Weights of a small mixture-of-experts language model, trained from scratch on English Wikipedia: 32 ReGLU neurons an expert.
Below are experts of layer 4 (counted from 0) of a mixture-of-experts language model. Rows are named router (the router's row for the expert), gate (a neuron's input weights, with its number), up (a neuron's input weights, with its number), down (a neuron's output weights, with its number) and show model dimensions 0-127. Each number is 128 + 32 x the weight over its row's rms, rounded and kept within 0 to 255. Numbers have three digits each.
Before each expert's rows: "comes after" lists some tokens at least twice as common just before its tokens as in all text; "comes before" lists some tokens at least twice as common just after its tokens as in all text. This comes from a sample of Wikipedia text that the model never trained on. Tokens count by the router's weight.

# expert 7
comes after: " ", " | ", "1", ", ", "–", " in "
comes before: "1", "2", ".", " | ", ",", "8"
router:146138126149189089165150053146146141094172098103115133146091160121143086148167123149089162115164116127121190132113118115149174124114086140070100136135093205185140163109091140135160163166151147132119111115103133156125116203096160110130117104150103111105073159167170143130173109112144163117119079131160169179082115088109152179172150201170065075052139164104133128192128126137142125116151
gate11:134147151072173158095117121204128078084142126116131176127134091200129098145126132130130171113107100123133180166125091082058131082139105100101156131083136150140127105111172101171104144131108174123106138091061176117128131151088168108145159160063094099132205171123074139062083120126128149117137130075156183107127140112072141159082182156126130165150147138173094135161167099125141106086091
up11:131065061199116140133125116076143134191137100130102104120137111115106152114132151161185097153054128150175135121116128143164091135132102158160108146152144144077081097045132167116142171160178135151143150101101125105156096088172176124169130093167130163124146113136117139134119129074142085089096155096200164105122115083093137047083119152118099157126156076105107104107116102059159100177103
down11:155155098107114138088131136075068127098144133117133133170076155130112164119123140136160174101037164107119151061120115132141101207111104183153087212075145116173126129188074124095087165100139122103117130140076088115164145160078116172101072087143101109105162116115090165130161053142108099110143152135146148098089113170122122118137140153190156171109102125121167148166174158150117154116129
gate12:096082116161121103170158107100130195094181100187117126158095163196176142184123133139136142111149151117151155151150183130114143096124123100104153117170200193099146107102112091132153096144165117109149102161150115106120129138136091113175133155120082113166180112143069065107131116175199162129095128076129121128114128157191142110157120140107121105056195180107154084098152137102152067094116
up12:136162089117136132056126168111155098092190148103113109120083152127131121140146143167136119180200115126140164116126139148191122080156078173171104181125095093146200145177157135157148115135138095102089132129206094116089173124120159165160107114132070171088173079171107138135081147156113158109099105140104156128110174175115139118174105017122151083114135141141123120123111127090106089143102
down12:108125108121112097135102102161105098139090151149111079092077126117121135174078151155138117134127154196106083144161110111138111162150135154081189181119082119088103118132095142102121129216160160100196173101117143059203124089095081131114154114086192159146112175127104135127130126082101161143130095166108096171159085087147094105065104150155040140106116135099086129146113114139145169124151
gate13:172114172130104110095146097155122197152096155118156134071053134129106205057148119150111109102093146054184075109140112141096153063049139161097113120173126135128094132148083077148118088118129092177118104142111132173089120121110112115053091116146151104157094094106128121110138117130146113112121145070087154152103127143182084159135114144101131147118170110110137116139218137117112181100149
up13:097084032110153139146160133110135160152162127120052170094112117140141149116100130102084167154123125096127080156123156114126156090129114101084097112050119131172111142113127158133164093169169162148030166147106128116106155146105171174080101191112161141160125133143148161144103061146132076115110080109166121144172134158144149161119098125078158074126103134163106097143092072093087122185121
down13:114063124115139072071116157080076128163096139081157194129130134144168121135089142144140099144105153159136094131159088156097142171144090137191118119159164113149131163138176184130077097161172121128138152088165121110165133123137073138095120087158126130165164109172099195096094170122133101128122135213112191132164093139160092160100133085149079145161110149140129126124198177168145184092149
gate14:091102135083166135168149109175127096081109133117197142096122124111145096111144205146122125100144090098169077151191113181156100196142111128120113113085145114175096158083136118105144152101155087186148143120183164161143148168130161120121181121117143098128144101086191144156091011141118130116133082111171112141101167114105117139161162056123174131145134145154139136157154129124129166064154
up14:183082145137123132146095144123154125081137174105095127088094168151144135122154127108134051189184136160147166095224107117136110122186113171087103061124117161138169144042142160147194067108127124157175173145173133111077154146091145188111118146146121142143129115115175129130129165176121139118131150143169180157147139169103109119150110135095129163130119090101191113191158148108118106116098
down14:100143150130131190128067127147071059119112119119127103144124115112189130078113112097170094173116151132134113130076133165131112175116124152117091154110153088140133125112116123212185067035129174100136116122091147117087148152118146198123102083185135090164147069094167133157163111142152118056155175081089136129137086164098163103127106108137169124130136190089181110113146144133164143128115
gate15:134076107113176095135101119188171123149111114134170130116082134096145153159176158199146102112139126095185141094136122118126153129143125151134131131123042108185140144113160127126016138215048127164081151100080117104100115137161125127127151103088151111124117104128161136161130130130191128139121078057140144128113132135163128165138098087123084149130150127046096140166142099120162144174180
up15:144112115144125083132101086105148118203147124171172123133166121217166142101104122103132112198204081144162153102128100073129151118166152122127080139095092130122146088113163111109072099155133097126134175151124089099109117137165139205149111088139174168113126097151156116179053037140155142135127115147135104148151150089138167107137131105120147149128099141193112142187181100131126128140195
down15:110081128170109133122093119131147121148136109166107206116098122105111156149177115159121194148165080127107145094091091077163101138063096097083112074127108140161171061112145120109117042146124120153119132148129118104126095145152183127114135062135112108096120125105183187158108120103126133152104089123213121145165120097159122162129138121129146140049152098066171159144101108175178152191146
gate16:169116135071120085081142125164159161138122119114108110152106130171118060135126155137132075173089136149116170126119165114165148135151197141145095090119158192143077112141140199088117171134162137098153125099101168133119065122132153181118222182136137128130129136158121124149101185138043070139166156127149118146145081114088149091104103105155177097161105161140094138187120094066126120117164
up16:149121135092122057139145145139123165096209172190145076177108101143126125123138078097059139083177108140162138075138108167219139147154164125097137186087065108162159153116182121101130122134157116115158152189146128118110142035169091119133148134147130170139088158132150127158099149138148130174132118120105193143119152093121107108124099165118084145149135169162137104106164124194095119138097
down16:112161130113108118176169111163090090152165109154195117092149132131170142117064082139116129100112192151183139091183163080071136099106103138117126130158122190146167046144143118132130150136125146068120090195108126156190140108139110144154117134128092117187163177154134144139100146160129163148177126181081180148187190125144148137086118114170120090150141142179131165091131103142123110062140
gate17:055133108132111163132178087118140154137113120106128157111152171168105204118156151094115122180094091154125094139086128104070098138105102108114087124173154166158081106113142060164037070146154108104124132115116106127182161186090117156090100130149152092114123131148098109121125056168080122108164168104156103100152063163183112105135110139144120104051099068135091113128150107130146132090145
up17:133085115121132139131172094134136147107082199156151127080134124129078129162166136186066088169137090074127079151129089141148186095121163139073106115120123114208091155132070074142134120114101121174114107120132125218171137160085133126084114131154141076141105106115090174108133126123119158101092150115114109160091082134199159171053130172137143130112165184120117108097157115175085123116105
down17:105205115119141084106127194163156125107157076115141100150175106140094119101162152153146136146124096149057123101105174057162043211127142099163115106116136126153144135130145171106112116108132094062126150100174126137149126153169154142091139113104100123149195145185118132148134141151066107078124074151106170083150099163129115074080070116094147106146116145146084168179096142107163138145146
gate18:148082143166170102088173107130150096147119084086116171102098064120155131122170162090091127177126172123089157114160099105115169194118150173104087178100146164158120137125169117097095223152137211085113097114158139144131089148096149116115139082125126109108105137143197122162083092129151072212100113105124136160110162113115146118103091181140162171081101175156157112149124126122135158132147
up18:118096127189097098129131121122117118090077136177113149141113153155160123078130136117132112102121095126148121120077046177120125198145165116169139109158131169147142117127159164090146086145116110071105129206106125205168106107090095113117113163169130145152134130140093161104107116104069107164183152094160068169135098143114092095174144110185177103101121075127166137122118125118187107027134
down18:155086137054182130118104111082135120135164094115123147145131161127093175102184144122095115124149137142123060157181092127115132136170149093153053183122156200109097144101146109133148161152075120154139127097142146112174135198167061129141155112116185149102092079177147103124161174147166136116159065139121155097128103086163162087078091082115133180136169156096150186152146117144132153091134
gate19:132094143106098093128108080155141086181116155160147127188084109128156167125124165145124093141178115071109078137138123139151158096118145179135089120167164127152134104162122136092119116179078084162076150010113109093130139139119129114145119112089115140100167132124118092048150112102105135150119071048156126173106079158135149145109164089103177145138185163105098179145113126172071086119115
up19:114162139167119146104184125089119149197088082085112061066113112136078086090112146197104137092095121214115142167165088179128142168114123125157132080136182160082130167106097084165172192079100183115129105128090161145119108131123152113094190145090098136138140121119163095115122138154093092138095158124112109161116164095065169085140103130132161134117181090158109138133135120123135071140135
down19:138082186129106122155110106162141183075115078164147227170164115109118118137104128107109081120082133156147141099167120106124121114118115124171129084107085124099082137133126124056081125111135112143124138151100095100096128099099094129124126168030199079168077155079116092120082189141165109150105159107088108073123120154107089111084113101075145134156162144110165093129135115098190154150132
gate20:123114123071109108107099109138097135173134149118091172144094120124106119129156139175121081160187075091133112125148108124052127058113131098128146152121171129105150175181082150134120113089109157126164134135212168129152137129072168149151100095152110087190088136173107142145165100099133067164062110156159176119133126171123088099159171065096098207092174128131144123177154160117141128108152
up20:163126140166107185178132091104172126141118125104161177177107128141125110131139190092126069110128116164166183083114073113103112085161160137117110140131156219121151107135097177159166146147163062154113141122099129117177057100093100137144120140090125109128169104137127119103080137118097142147111141145117088130188133185082095081106130145128122107057109131177140124161153182197119116053165
down20:114155144147101093107030069118183169086139092151087131136117131174106131120151165188156133147125086117144148080133107109139123132116151089087092132098134174091120146117129095088112111198137143099082101144141087156074154107140112113141104178092143118095091114119124094111117147131090128162085122059164078157155145112153088149082152141147157076091135062130070156176075100120133046166105
gate21:096140134105125138133112147171127073151142193055091106119184160165154135166134096183156178096155131193090077158158168098167096156157073114090113131181126133140087124133110145130136077149122093079128136103157121161153156206140102108170155118154084092100110078149162154139151111098093135156114186133080186186154099161141080114143178139153095185132131129103136160135094166158137110095157
up21:087118175117096134140104174115103094122138140125126142187134119104084096118127165144131171111118129171146039152150103158189116124126133106138095100130079069170102077157112121161160115076130103116255147131169113114096179076117136137143159192109131095169113107107179127096185121150074097145148183100132083091117094146116098109100105118160187120124078119111119168154132121141163081119111
down21:081162116152143201197083093138048082152123163082122105091115144117119171177104090137112163128095185072144137108106151133156133135114143128094094148136100100096163134140206118090063155141118135134164103105112186172129153127123147164150097069105113090098083156161110100105104117112123080107132127141071142136079145167079169163162156167128093185133175125125153113117155185146117174086149

# expert 2
comes after: " | ", "; ", " ", "0", "3", ") | "
comes before: "\n", " | ", "\n\n", " |", "0", " The"
router:136111132157186083195137087107160185113121122070099137148087097120181129155164117148119193125142116095154203138108154084148145120139150145063130162147080217154101165110144155143144134133115117153108117141117166133100104147110189180099133083122136078099147160086107178109124086125078144163110106105116130152099115070112163137146220160131115139132155104058154126161083131131164125123187
gate11:101131141144193134176106110146212170086111161128139142180117121147123143150112154098141122060187153037056104089101141089138134096114199171155141121151099133067103110157151110070098146140092071158166098060143115113095148125071127143170105158128112101144121106098153098166111179123083112163114154163144133113135149144111107153153148124106153151129186079065137134116128132105120167099171
up11:136137121106110126099166127156106114127125183155104123059153118105079076152150166175173070143142080081185086176175116149110116166105117147143157104153170153102106139145126123157164129094117134156161139122189177088139054141154083095184109077136099152114111106137147131054175136096116168135141083097194115144087123163044083102107109118112108170137097154105173101111185150146114111119148
down11:115096110205129113141149126145130132128131140112146162063126108154212192138131128164122141108132185122090107104152145137153158138171097125103186135144105158128120129173141179192164106155055132149164110130113164134188053091098110175066093113122131125134202141113099181164138095133158106143112160113094105143165156114151145166134112103128077061168105083083120115110158163183130084163155
gate12:110129118087155149143128119157109098094110069089180128133104093099146172106124109138186188094149075096140152160124160121136151150113108156123115128135150131101112157022136133153084158145163139120089163094126151149183153163156158092171154146180086092093071132118144174166065109078148097195094190147103088089106096161106125198112152144137147111155121138133076127123164097121077180158121
up12:153151142103117142116119133155141154124135030092145073146143110103130024163125137094173115147154124118142149140128172071154136166179173093137131101175102140112123132114116181144140154101223128143114138151117041126129095119198085080073186180123132157135074114148142192142120115165146134164145144124090129090146145122117115145153142129138112172145117142067102125097185119109067126092124
down12:125137050143141174202124170179162135120099118055129139162144094125149172150166109170140142124156080151114106217154160152137148116089147176083107106126145142154151147103175105151129141109110142097060090146127161159149144133178190163102195193070093115086159146096132096156185200087116161109153134170186111139115112117108146169123157115112120129119141132126162119120133095126081112122090
gate13:124120120124197077127139081084127117144104120180152108132138126173159166142144159109195180119139110117095145143086155134160181132096111135075109122176091122133111117118089119106106097144098086177096170149147108146184116096103096151067080121114127129148124123038222127151136157156117115070112087153151106168156120076142156093214157115074093124138131120122132154119138148075153203148134
up13:117117106161132106159136124163089143057110082182119093096132145100082147130142049103135139096131118106195147125103109100128114129152157147137157108162101159146159111125101170117097145077136134105191136119145103093129087080113126080178182155146145157131115111158085167174117120111168143172140107161146142150191064186068143172076093187217167128085096143098116142144130133090138066139131
down13:140134141113197167154060149092093113150130123117108123122149054131167097060105118110102182113087071107126137108155151128140129119132169158163117147107143185128091152139143119096119146138180138089084066143141072136075112129144129185106085082092123093116119071140213124110123137133073100194122170130123085162150124111127166106160134169112102095117059096075120137174150189144095135120088
gate14:164177143126142106127118121112166193077149172076100105107121098166038147153118132094111108139160092159086088149157136109088111105124130128122094168106162145167167105230171090132104142148127156097174123123146154117106170116087104131088079110051150115106183200149074146145095126094058132108117134134092135149095084141153101151151147163157130141107113165098132086135119121131156050113139
up14:125114126140144124156141122146082106129157140118122155162159185136116107126107112121102135115141145112116111109093107092203136118088103136088155096152128103090167111112107189166146107185128120135034159135079103117165055154141124147145156163177092169133102080151183093117187110165157131124183115181178100155165171154158184080111113077090165109187164121174112143142183117070135169090146
down14:133186167134145104113147122159140170109191149145108127160104126157124089181143095175137158166113126084157122156148174139099116179124084195166134133136119161178115093062122117117088079131097123164177074137090121139143117105127141159125141169175129087169120088161128138137156112119072189248138168102128117154112133061169139131150142109156098083086149104121111102080078142170150159166119
gate15:103076148084087143129136094169120098102118111144101161129068125105123135178170094122137145075135105089152113122074120109169121093082150162133097120122107089151166146229090179132126162137113103121131092084184089148041136134138098099151132065123081118103065169133145145109158150166133129097087140119163176122135083120082160129165103161088130124181113184082093137125120070153159086130170
up15:145165179136122136114144098186135146157145171158116118126129178091085087150134148152097178162160137080142145135101137116168230169115141088110150117098028104104149096149116145115084111183131189145212083135139108152112127081136121128136159148137210172131117145141152156179141125163138154180102124132138112125060081078155128126144098171072102099139159171132150113134112100092093125120137
down15:063046150122218073159127110078181191183124117112053161122151127087128142176113143116132120139163157081117065116107124050104119141126114132136151142082112079135129164099168124135081112142095124145128169092129161080090109167121069106179126098135146183098151121081147080139122168177155123082114116162127128107139126155094171094089146128108136114070148119153169162132126136143116165125125
gate16:092117140126143101138149115161129193070122083081118096150052109127164188090122108161124139098170166121156108140139135181113176138154121173126131140144133152117135182151086168119171101202053119104125126174167141133169143132124102156082109042137081156105155114151161133095136171095105110134190097156100101184111101107184147172136100164115090177136145091145082125096144137130086191119116
up16:153124148108127117107101106153141163124124208223153128083128060072189132176101152069143145176191171130102087129175106135081093116121125119108148130121154091113147082116086129118083112112085168176159068180131159167182135123154155148173127110157137192151110139104148126132166142097135123107129117160115137099087189102160098133099102114050153141150106147139106168140132126093093158133180
down16:155165129098219068088126120106119127130131129113114129161168123088174165158158086107138085178156103132118132096171133159130147114159138070189164160089129142140132087104155113097127196125048143124106135097158159118129132152151077118114114099141092162136125175136152107125130110121114146138170131111106137046139134181174082067202174181122146123080158149113083118148158142182195104088128
gate17:100152178121126069189095106145153196171161148107117177109141145130118118131079138107097114137095076144160148175115124100166115120135144096093113112120187155121133095152094119131184096190098131192077127123130112099053077104028172127125073160148110105122124112158164121119082115107082099154126153094112186153123124145051149110107110087122161068146169129117104104103089101136166129154113
up17:133183152162173121159110149101112201194129138147109153071129121118094138067090116154151148110091119085121149152133101141198143104113134126107123135111127142188117139133089135124162120109232058108160119070122175136095133155165154126089158096126164107150098114132168170140073128140138161089072097091185125199160078080110133067137152115117113093101137119102141135146149124096147091194151
down17:132142101142107144102118108173129114127107124118178119135145192141132094127106067046052148188077114096189163137189156127151108161149131098135167100079185165157131068152079108123133138083133192163076112108172103108140095125122109153149106157205113114174069120099138140108076165107101126120180147102186109150117149062142120131122146112153125162177101088124110097124117159128156126115083
gate18:126104134182126100180098105180140108132186144098157127168093095092147151130168105134106190096095108093117165107145119141150092081093185180115086114144081107133108135132133120149151115145126047171031175082133130111104174110114148128101109124108171084111135119135163115128139112133105128091109141127104150110085083145140114215191159114156127159098151102045109161096126143091158147052143
up18:141128125132114139129132172118155075090156142205087127103133131102110185063129106104108156096146169105151130080098125103132154146148172153160127075090133093168184202105104127082158144100123085050186148128142106109131154161155086087129123191139048107199121145118120132058117153157113144140149136096139132155115112114170110112183106100130110128127145100091169150192135092146078110158069
down18:113134107187078135142130097142096105170152105153090074149115128131164131130061112105105152126131052077167150123122161078075103083118135121110115116178142132205061099154123113144113090146165074083080119137139051178122114121137151093121154144099104107150122124128123147111061157089126133119142067116098091049112093069147084129125129126146169141135173075105077132145069133147161084118132
gate19:138106133132161097113095149092195116149122133142090174088084115077128142126148158095123115089157109196093156129134114084193159174103190122164073104116069126144172248098094130105117173157100139049123128119138123145192154117131171184110142121160145134133119104124144144129096112096088148123100095108115094162076135146147087114128146100063157130116123060113143152176134154140158105099100
up19:105139108153141143137151127115158168151167098131182132136150174131126146128102109106159107163159143137113034153081069154095118124181145168075144127127122099159062078167183085130092100197086074151129038052156099127117054145101156143162145134154153156117131121121144153150126158097128097158146092142109116105148154108129186169121161085115137192110112124128107092133165134079170112165159
down19:081139119126188112146069123128100113123154110157127121080132129124075143112029087178148103147101140167157139107129117121146189124110164127158079198074111132087090127162129131156134156115123082160175116072127149128143106149075123144155088165206115095127121085170126119129131100161140136142120162092084208150071123123149095142159118081168145126202093138103175093140173138149187145137113
gate20:122130181116152092137123121130182115122126089063099148116165106197124158096123104180172142122129173129182141123161066062103086134117105150162081148076120164127183169072148093150122176129119175111151128130101142081124111184180193102176146104147084159086147105188161106149108080132170149100087144167149171177135170108105131097124165151141120092148138174197120138140098135111109099110105
up20:118127116118106124102101139104133117088123179140150115097110121153067139135104187081130135143197115179095148130131210073135207184074172060129089127148144121127118064132132141082072039162122137114130141154084114161126185111098110134064156167139107100145097151091129105124148164169121079092112100124128127095105115166137100131148124093064140121100150146115163110119103141173141105149202
down20:127138147148132144144118091160077113121157209109117139104104147152102088143104116101156136150084124119116163128220186138153146161147132111125180150137094170166110137145148207132090171099130096197125168135139175131120102102130135128099094146084196101128155174139161166087126122143198109150125165145125076159178165093087123106150175075133096169133144131123151066113130056101091124189097
gate21:141095145101114110116098116164153137036084164065053041157106107168109109148139083080097117121132123051092126147109135110113123107126190214076141119110113119170106120103139112139119134137126096141083178129154112163134109108069107168065054131106091107145176155139150127150144120090113128131121137127119138152119170080085133098116106123091139186120105121073091105185158144103096155124154
up21:134097102110150148107147101138151125101113141125106091215168139121129056132156105073136139090093025115164082192063130160099062120110112185136171152101119193148127097128156078090122113050186107098096068113119156133130088177075144147107115147128149112150175088140145176105129129167091118145121117126126188142127073111134139142138158116091126154122108079116114139122140116071156127124144
down21:138152088145164147225119175090159117149105150079104098098130100091118136161146091153149152134158112147067117103090095161136093062122096084113094093138166139139115182116161138102142097088100096124126045216104142141117142084214110149136150162114108171123136120130126107140139096113095183100137122128154117165043161085127157158101131108079118088051141152102119151156122113129138153127099

# expert 15
comes after: " | ", "–", "2", "; ", " |", "| "
comes before: " | ", " |", "; ", ") | ", "–", "}"
router:193154128170183075175177086100175186126114110112137095150144128165179114140051053134114160129146142130100177098125172103116166092155119152079117133131130180108118144166088132175132151127203148114096112165089132113096097172148130126079170098081149104131147152123136147116132166103082181145133127138118123116165117106150163212141167118097089123121145145124127120210089100133151122102193
gate11:092057158086140151142133126131153135201166143106149158109109089104121109170132106086160095096098106158152104136147128094092161066143113131111098159193183187164104124124148143107110158097134144090167111176131159138134110063158127092085121100133134109141091150195132098152127106097159051127082147098178185146179119217130132134083118153126127102134142170128172124180141077112107112133197
up11:091121146109148119147146156107147110098116081164135108143180138125127128132108137150162136185079159171124131138149152146132089178138156077145106087141152101124133127085156115100066094159105093153093153095181085114132120085162175155136150156177075118106142101081119148000126068155047148077175080136094137123120125144096074127126154106108138093155120083131093128113129122076141175082145
down11:089144113116182102171056119121124109154117163151075082102117077094102094183087165156125109147145111155157170123137173113117146115129130178115177143073138116133148171197168117071140138109108106111186137127131165148153135146089104107191156115138176109193177141138114131189083148060182111217125112126127159115138158134133142135104167094093124167182132184098122101147128172122168137102111
gate12:137157177090131134101134109177127175172094126124140166126116166119108041118109108124086113129150068137122180137108166071142149122174143112109114124109096109139195124106096143159111182150110103090209084060138142080136162185126100143159125165109135104165142134218117123122196158118110057172155112115069146147147114133145144182109094204113098114091131142143103148130141113085082133128132
up12:105125140129143128181149121086163104136137109154132104131160189159124128093122087095128145112122146112141130147148078097110141156177128113112022131147142165155145121149123143094129114083074105118079137098156090085096039069082130114150118146129202109130152122157111165140115096155166119138183151045094082111147184120160156098134113132147084089206067127127127164172092165122126182096106
down12:112139115138172152149149128166128094106143147122088176097135120160124088125088088134169123159137100139141118139170114118107113152112086152062088140131203167150117160103112125127154087210153147121093140120105154111163113186124144123074105147160056159137070138109135145143183168062130126096157137132115106069173093090143134098153207106087097140049193052109114114093154102110168134146119
gate13:133139162180152142149111128136144117164134135100137177169099066112092186173053116127111107185170157098121165124149165115125166130143155111107109106133168175141124171122103186148106095144116087156129146130173186126171146107158121133082167131096162095140090152146096151131122121103110136169111140067188145131162156159036140127130226095110115103109085143125069137107148121065071165116168
up13:121046131099100130110110142162205165163149150099141143107123140109068152115128083125122129105090141142123122059141101184077045072092153110136144158116112122096167078085135109092138148163133131103059150150079080171082057109080114108139121105121095149159123159139104113183069133169152124141172176149135188101118138094152118102130091139133144072093126131156145103082122104123137071119094
down13:197195158139146149154049085110091109121119114121092132159088091116160107097068125089130104109108158122116141098102186160119116129121130129041093120116125161159114113164152145135117149151115083114162147105135124164177141137119135136130198061064104167093112173109081093154150134102152182130078070087128149135122170149167146064136147067125213131098101143132121174162132117118151170148140
gate14:104157118083120100146186113138178155119147097153121167168102119129113098132141073159110101167123114106113107189176158083114141163128148134128108205096145162148136087135196143110080161100094076160096121075076184113117137133129072156103166147102114124140088176091075144103109205120137124105066127117126112095186109116121099199157181112076115122133112119138105116198107080169093135153137
up14:111179134090132130117110134073142131135127176152164128084151069180087103163104139097144175125148125129123155171121061104088179180063152087139096129132113049072095122105090148153128126094137129113066142098123098150086174192080078088145109121125181137195117123090173136120116162095115157102109137078114131122136159114119146106169114096126157166115140089148128190088080166107102194146122
down14:134156168138116171116152156127116163182072095111144148136070099121139088162081032159179143122058140100156148155118118084171126150146147162154132160115153172135113124130170094161082155190177149139146116144112083080149081072125124223099165118114128166094115148172167092101151158119168175077105095117139142113127131134166110172096130116077123135150152138107137087107090109141086151083091
gate15:110118186139136117170072134181108148110151093094164117108140145178132147118100145092065111111149119118070133124123161093114176106128092150092051145084073158145113120133116109202172158124109154158093107089161146143185171182162159090130144121122172156105182166143120104137128128120158125087115144107100123173127132137111171172162170119071100164110153082153108136167162110193184174141205
up15:107172131150132122085108106189126152063060130093068120135111126117128103157104137158107096137157099129076116133162132105081135189094172154084121147132092122145122103138052109209072142143120122125102082164150181122167190121169157097107151173132092165155124179141107129136096116171110170131040152141105157097155153095151161183142102141129093157153139075109112132148147128133131073171187
down15:104062113075118128108166132095142129111129144129118123146101122136085120124165123096134111124103100155073101089102152184167100116146149117229173094076152131102150122118150083091167169080114099079122105124166189121085151087154139134152122186122140143116180055125119191160184101116116117112119131087167110135091113151122177162059157118124084097090147144122164106136116101144090129196055
gate16:185195149127118112144112077151130168111138147120096122083088152090135103147101114124144153146063120150111221026089102103074090155114219123163121123123156137091162104129075132088104160093151143145153115071077139141130092126120142122094105147160087165077093158159159104097166151130162101126113145114090155129137145146123166147089059166143119128167112103159108094141124112082094151168167
up16:159151125143131134160152131143149103162123183130167095125106157140089142137113062085105090192148073095127157135168090134113119161125177094096077141106079136143212130156148151093065103093105174156157129106146099118122099122063131171106157141124162084151125145128158093153103153129164161104143146109049127149123143118152098164105057113136112174126037180081089066146116170144119097153156
down16:150092132075152126128064136066108158113108144151125110118126134125073103105089149129157138089172101125117166155103051098151084137136149136168124137148101111137120091175099190116106134129114185107147151109112103130157129120108136140142043112141117116183150172074092195090098110166082204136102155133131128106196145139121147123082135096125124042113165163157065202144168133141128131088173
gate17:141130181130145047104085077085162087135068144124132078156117173135131065158075051113132185111066079196126076104135144101126132105142111063143151144139096145130119145143154134070114080091135157108106169153062164140114141156148110115140113162076120133147125116094123057146108091115124179152137109127176165139131098188159120078124098144150110098142102140137170099111130102089174164118138
up17:135101137102089169140166150206106151131132111123083110192145147127109179145161137147083121132166158139122126150118082092140159090123135101155079142137121128122131091148162123145112105144157159148056087137148138195161210161193150102181184128165169091144078123094140105174134120147179086100101170142148150090115150095120125118173100183133141163166198136142128117068196189146128148138126
down17:113156135119225054200129098148191105144131101102109071141157135134156125075144101175118116145132109113166130103117132120075151143074155139163093138062155151163130133112127095118146158100087122119131107186095134132094106045092116162126128122051073179093172114169167119116108104092092129116138122132113132128136121198168127181113064110156139073106168108133078109143140090108152129108111
gate18:136157138153152103155088047155098174094089128062078049113147148150119119126090112118083077139120166108080147157175115132151140131174039138135092077056141176182102132111106127178165150105113115110082131134145162126124099132142140111143147135162118165100160153104120122090132175091117161127163113116137084131145142118060163150100144077148080187095135098081117087137125072178111108155113
up18:160136145143153121128105087112102200070160122089096125107168158137141161202072112096137125150132134118077165177128096119113121131153053176103106093132145173181115170153184143193157137120138082080106124132113100146121088079149159157153176170153115139098192103094116060136113128107160155148167145152096113083148092095149182136139119084181105169096111106118101118145134109179144198155140
down18:120124079078094169081153183149149131126160110150140110080087129098051170132093078061132133115127133133096064133104110165172098125151086105163104060089121109151159159143158161154124123124115155146141183132138081124110181090104213089185103107093112129113129105106100070075167115117156083120118135115180158169106125172063111122111129160150106110184126132118159132099122123158144138112054
gate19:099087115195162085210085090109158188169146120160165160133145137149121098099113172108186096089148159132115167145187156134090143089169138136109168186120182167094101106129102077121075129165156110144101171132047138137121078147152135181099114106169150130121074110125154133168093100169101154083126106156160083135114111118128164138147165112094151100108046128154126114105088090111117136130103
up19:126150121128190108143157113136112145103160156181158105092188097060138072100139096155089155166177089140119161106125154067152133078139113153132136108188117144111135120119153105125102137149153166121130100121094128170153144115132148089093093150148141149086121101105131143134199094145133153147146037143143115129116108064125133140137204226123116198153097078189102138113117126170170172090169
down19:101051133180090123160110141144115153135088064140126170126107122161145116166049165153170125105033129115174130110103143123115134116115166138115075109106169122131080151053135147100072143113103120078140169165175137137116132153162176117131067142135114085130122149181118078086129174135126138129127137173114150158133186163070102168083109081134108085142114122131159105130167139107173142135209
gate20:114145168142124122098143104162120119135148036143136144110128104120085109091115128105137083112131153107126107127157070145092131089160139154175079122104088157206137107169092151150100180147191073078139108079114126130118134104112122145109194147084172105066135174119163089119108174107165120160136136048098157147145170127125141087102143094050071155144068148129120163124131150137098176126193
up20:079173087108116152114163127184094148143122111116142144090098089124179083122163146182159136106115168177088088221096108143167145131119101120105110116115126136169152105118115160180128110115087080142100051081175127106129145095126156083171115134111106105122108105082086073088143152094168145187140138133093051110148139133148116215183074106116103114080174117135120135173145107125130111146165
down20:148104100100129111137149079073144133165139122117168112108109109139129120113095140145144163081184100121117073209167137171151149086120150190113131108177131141110104125077120111081122161086146128151097020143104117143163143098160201126091196105116119104098173147165137160105127186103110122074102072124154107115161157078110142148089073138073157085098130113133150167115122179151151095131083
gate21:098152181109139091142122132106166169166136092143100113054079112152167163067109129137100105189156180160142136067127118126090116162094116113168128154107117144122188166126189119138124138130185168141133117115098146132086150183134099146098076131150106126160071137111126106209121167103137132119110120154130144132129129138168177164080101195062129118138134179214134049077133105108113111129148
up21:108116122130114096131139124143096104145063138131145080151110123110152100135133107168128152138136152144120154135081116060156106145118120139130144102117122142098111169123111091076155150138154124190091128117122097129139094106155073099155119178103097188066064107137056080136205118114149133125131111174089096125131125064087131165164151161131164180192137192194160055108100117073161117200157
down21:077156124139131139124170131119099139106123092114120104155169156155109113101114129131082180101073131127129130155132172093159123175135161131127198094123137126135100179141195129138128141145146123103084053127130160147064131187104113193134110182140078111147156132059072090115166122065122092168125149122154184088137226116111166135120157094143187152156112155178120100145102144087140190116161